Weights of a small mixture-of-experts language model, trained from scratch on English Wikipedia.
Experts: 128 experts in each of 9 layers, 32 SwiGLU neurons an expert, 4 picks a token, a softmax router, a shared expert of 128 neurons.
Training: a variant of Muon for the experts, 647M tokens, 4935 steps.
Below are experts of layer 3 (counted from 0) of a mixture-of-experts language model. Rows are named gate (a neuron's input weights, with its number), up (a neuron's input weights, with its number), down (a neuron's output weights, with its number) and show model dimensions 128-255. Each number is 200 + 40 x the weight over its row's rms, rounded and kept within 0 to 999.
Before each expert's rows: a language model's description of what the expert responds to. This comes from a sample of Wikipedia text that the model never trained on.

# expert 4
Place and nationality names
gate0,212,213,175,168,141,178,241,140,198,184,237,224,210,208,211,185,202,117,185,207,165,221,132,172,184,251,226,168,199,236,162,159,182,283,272,264,239,203,199,237,144,196,190,268,183,129,161,144,225,192,137,261,220,124,143,169,222,189,197,204,197,258,144,198,234,168,188,165,190,216,262,249,226,257,210,120,171,238,170,216,157,232,201,191,238,222,161,285,195,206,248,225,162,188,247,132,227,223,156,124,230,151,190,206,209,123,209,212,184,151,211,239,197,180,227,145,211,230,239,193,181,221,179,203,177,157,241,230
up0,257,147,120,232,200,245,175,195,227,197,211,202,140,237,139,183,205,184,199,198,214,198,191,134,153,156,219,218,166,173,244,194,192,179,175,209,169,214,248,231,194,270,276,240,208,176,212,216,106,187,236,116,169,165,222,236,238,129,164,180,174,225,227,187,207,236,237,145,180,170,259,155,189,253,268,250,117,117,196,230,169,134,191,259,175,248,167,174,217,183,261,218,268,157,246,212,204,97,125,253,196,178,216,206,181,162,231,262,143,171,179,206,202,194,179,229,218,153,242,198,211,182,126,252,198,243,165,207
down0,212,199,185,181,167,156,229,179,234,239,241,193,204,195,154,158,224,198,235,182,233,150,145,258,187,227,203,140,278,150,205,188,161,231,197,270,196,264,232,220,123,216,220,286,251,184,198,135,178,269,228,199,203,211,199,233,220,159,246,222,179,208,185,153,168,211,175,233,173,233,193,157,149,212,275,185,213,164,250,218,198,186,214,203,227,259,199,233,188,111,213,147,147,156,235,195,171,221,212,179,107,190,327,232,286,238,241,203,204,158,247,172,283,211,229,176,201,208,240,207,168,182,245,162,171,192,153,185

# expert 2
Mid-word name fragments
gate0,224,207,199,188,244,249,206,215,148,265,93,187,143,215,265,213,191,186,212,229,223,208,173,213,141,201,201,146,196,225,224,262,249,179,247,285,141,153,247,193,156,208,165,214,220,171,180,139,167,125,185,117,187,208,154,193,215,256,218,308,136,123,202,131,195,205,205,238,215,144,242,209,203,178,239,172,204,209,198,248,146,166,273,250,219,203,203,219,231,218,127,177,188,200,173,212,233,175,225,177,241,208,201,214,123,222,211,175,236,241,123,210,221,174,228,229,176,227,227,228,223,107,225,174,210,215,210,200
up0,179,258,171,276,162,166,123,171,244,213,203,240,174,267,203,208,168,206,199,283,153,222,164,188,170,270,191,231,184,327,229,243,194,236,296,184,179,180,206,211,250,203,184,94,162,175,193,139,216,141,227,226,284,206,163,206,279,235,233,252,90,196,238,214,192,174,125,203,258,138,221,208,170,202,229,191,206,227,146,201,211,275,165,185,215,209,191,195,124,200,184,164,222,223,241,185,171,204,167,204,231,207,173,206,273,208,251,267,197,190,202,192,222,241,244,218,183,231,200,227,139,209,247,226,197,146,166,213
down0,258,175,201,209,184,165,188,194,203,197,109,213,219,185,219,205,158,209,208,151,189,167,244,189,165,130,201,133,181,160,177,150,214,219,208,123,257,146,198,325,123,187,288,271,216,181,226,174,212,255,246,155,266,181,177,279,217,165,206,244,237,203,173,233,225,149,252,190,119,229,246,142,165,229,246,282,206,192,186,198,210,260,179,209,98,170,155,236,174,184,210,209,258,182,200,156,172,138,244,163,181,232,170,175,169,245,206,242,196,190,219,186,297,192,250,175,204,156,164,228,223,208,154,165,226,186,197,216

# expert 56
Definite and possessive determiners
gate0,222,203,168,191,201,242,251,128,177,226,220,234,165,214,209,142,180,224,243,144,140,155,208,221,194,193,205,148,168,187,166,223,197,271,228,198,147,205,189,234,233,209,160,264,226,201,172,250,148,177,145,200,192,151,221,192,218,217,215,245,218,173,186,204,162,227,189,179,187,207,190,239,171,225,186,153,265,218,218,174,278,244,169,184,199,114,174,135,268,181,271,204,169,244,236,177,144,233,168,220,136,232,264,167,134,147,211,146,194,170,174,209,244,185,275,166,140,155,168,112,193,246,215,213,202,186,196,243
up0,171,175,194,259,210,211,216,143,86,220,251,262,245,205,248,214,228,171,168,119,161,122,200,216,184,217,199,232,182,266,190,145,187,155,219,202,130,245,173,196,141,235,181,258,223,154,167,187,267,223,134,125,221,120,237,198,212,228,221,237,190,193,248,129,238,146,209,220,165,172,129,200,189,161,183,186,253,221,155,239,180,145,183,165,194,192,213,226,227,178,155,188,194,226,229,195,247,166,161,249,220,245,223,283,169,188,184,165,145,289,165,271,301,186,274,267,238,208,188,159,168,197,233,183,187,242,240,196
down0,192,203,227,260,194,165,229,118,153,215,148,217,197,232,180,193,220,149,177,228,157,179,146,158,161,115,130,213,230,190,194,219,174,172,152,192,253,228,163,179,234,268,222,233,231,180,228,232,175,235,218,183,164,146,130,211,196,250,300,210,205,193,229,235,205,222,227,230,209,325,194,259,174,169,167,252,198,187,223,251,203,208,185,259,172,176,179,202,201,176,205,121,171,143,214,201,249,250,162,248,256,139,305,213,218,247,230,143,173,275,168,248,260,195,244,164,151,267,218,210,232,228,240,194,155,215,223,184

# expert 35
Words in fixed names
gate0,235,268,236,176,212,260,235,221,167,230,221,202,241,160,207,285,180,177,199,255,189,178,202,237,284,222,201,228,225,163,211,194,152,238,218,249,217,137,199,139,138,207,174,212,174,266,121,224,255,202,201,165,229,220,240,237,141,251,252,144,192,234,185,223,214,293,257,184,219,293,200,152,163,222,253,264,138,271,236,136,205,162,120,177,119,182,242,204,159,201,245,211,181,159,271,228,199,263,159,217,255,257,282,158,170,186,232,170,268,260,173,214,173,255,237,124,232,171,238,211,120,131,214,219,252,232,334,229
up0,233,152,173,210,229,181,212,216,126,197,177,290,182,263,207,200,164,208,174,233,274,216,178,224,197,222,227,243,225,160,154,220,189,174,127,185,218,232,147,183,213,133,138,145,160,224,214,188,174,250,161,172,185,154,242,202,152,227,280,148,203,131,217,248,205,244,202,236,225,198,231,233,218,256,136,183,159,206,162,211,191,127,114,226,202,157,173,215,201,192,245,248,158,182,172,160,193,223,194,222,237,188,166,275,188,210,185,349,241,170,251,163,265,137,148,203,198,205,236,119,192,134,226,185,192,216,220,156
down0,251,270,214,180,239,180,177,216,154,178,196,197,239,125,194,192,245,192,205,169,187,264,262,259,239,172,208,176,242,227,152,208,215,197,202,218,148,153,277,222,232,186,225,156,216,130,106,220,212,206,175,201,151,223,172,167,202,136,194,227,190,247,268,191,215,176,114,200,242,227,228,232,206,200,207,183,166,159,208,207,241,154,216,265,205,217,218,197,140,174,139,127,130,249,232,211,221,206,184,234,233,222,270,145,211,262,158,142,187,168,135,219,166,235,172,236,196,197,230,166,166,200,181,131,221,250,223,218

# expert 38
Mid-sentence articles
gate0,218,195,231,221,174,131,158,193,188,226,236,215,182,256,228,204,163,236,212,248,217,234,162,164,273,244,240,122,230,208,234,190,213,277,280,183,266,185,202,254,223,201,148,272,217,231,248,141,215,241,147,277,215,324,274,203,215,250,217,184,157,193,170,226,258,181,214,198,153,172,250,279,224,255,242,151,263,148,183,271,180,202,303,171,212,244,224,179,202,179,226,194,214,223,177,189,300,165,172,181,228,139,163,179,265,142,188,257,184,219,213,165,142,150,181,246,283,236,263,177,297,181,115,184,195,214,292,71
up0,165,195,275,219,180,261,200,236,173,204,248,160,177,287,208,193,178,174,150,184,196,198,124,214,213,268,166,211,202,203,226,178,184,198,273,174,163,259,194,204,213,246,250,209,182,237,186,236,190,215,171,226,163,197,208,166,176,213,206,91,188,121,224,254,166,213,184,202,229,259,216,286,198,170,238,182,199,149,227,144,184,251,201,204,183,179,241,255,141,233,210,202,172,194,253,192,220,212,224,163,166,165,233,177,170,155,245,147,160,193,261,200,287,158,290,213,190,167,232,150,178,140,120,217,194,172,278,140
down0,188,246,149,167,227,208,145,144,229,226,147,178,186,189,149,217,187,260,113,240,206,180,222,172,192,93,226,143,184,267,285,291,235,165,216,179,231,236,228,227,165,154,245,119,261,255,212,243,216,256,207,192,138,188,184,140,156,184,261,248,219,199,175,221,196,239,173,211,215,237,165,135,192,198,194,289,177,181,183,197,166,181,140,233,227,229,186,168,205,216,203,163,212,184,137,160,197,300,182,170,249,262,183,214,133,222,246,207,240,284,192,221,157,89,180,193,195,165,204,232,157,248,185,118,171,168,147,269

# expert 23
Word-final suffixes
gate0,223,142,208,221,283,280,230,82,121,195,185,213,254,186,223,168,209,192,202,214,126,185,180,145,157,186,207,195,243,249,189,169,187,107,231,186,234,210,262,143,279,230,179,239,199,146,166,190,178,233,163,206,209,181,194,154,186,189,141,146,187,191,163,246,194,191,258,270,192,259,262,213,193,198,228,213,212,180,211,250,165,125,212,183,211,175,167,121,257,255,171,138,192,171,221,206,237,139,191,152,193,270,180,237,169,229,211,224,221,184,167,212,269,229,293,255,184,207,230,219,187,168,198,223,218,201,213,208
up0,222,243,151,187,210,208,150,209,209,222,214,199,278,114,198,194,194,196,179,212,154,160,214,176,112,221,195,174,221,191,204,232,192,247,199,140,238,122,232,187,215,313,133,266,193,184,161,206,157,232,140,238,184,192,177,143,266,214,208,259,179,214,163,151,200,211,199,215,230,225,257,205,166,136,155,181,177,217,222,225,229,153,214,175,152,138,235,171,238,100,170,169,181,163,202,212,194,181,184,197,288,185,216,202,156,179,248,244,229,149,170,208,218,176,187,211,211,180,238,225,163,202,171,264,251,200,190,139
down0,171,226,215,192,221,143,212,233,151,296,194,276,216,152,140,229,194,210,204,200,204,228,275,201,169,253,243,214,151,208,241,217,204,203,228,222,201,178,206,227,195,130,259,217,235,207,242,95,120,161,139,206,163,240,205,170,213,150,219,242,243,193,166,226,221,177,222,262,183,265,169,296,233,241,193,250,199,121,171,175,182,230,235,224,172,202,209,236,224,257,160,231,254,129,198,184,151,190,233,199,193,261,148,233,189,171,187,227,175,213,107,176,216,166,219,222,222,143,192,136,197,196,182,235,221,245,236,253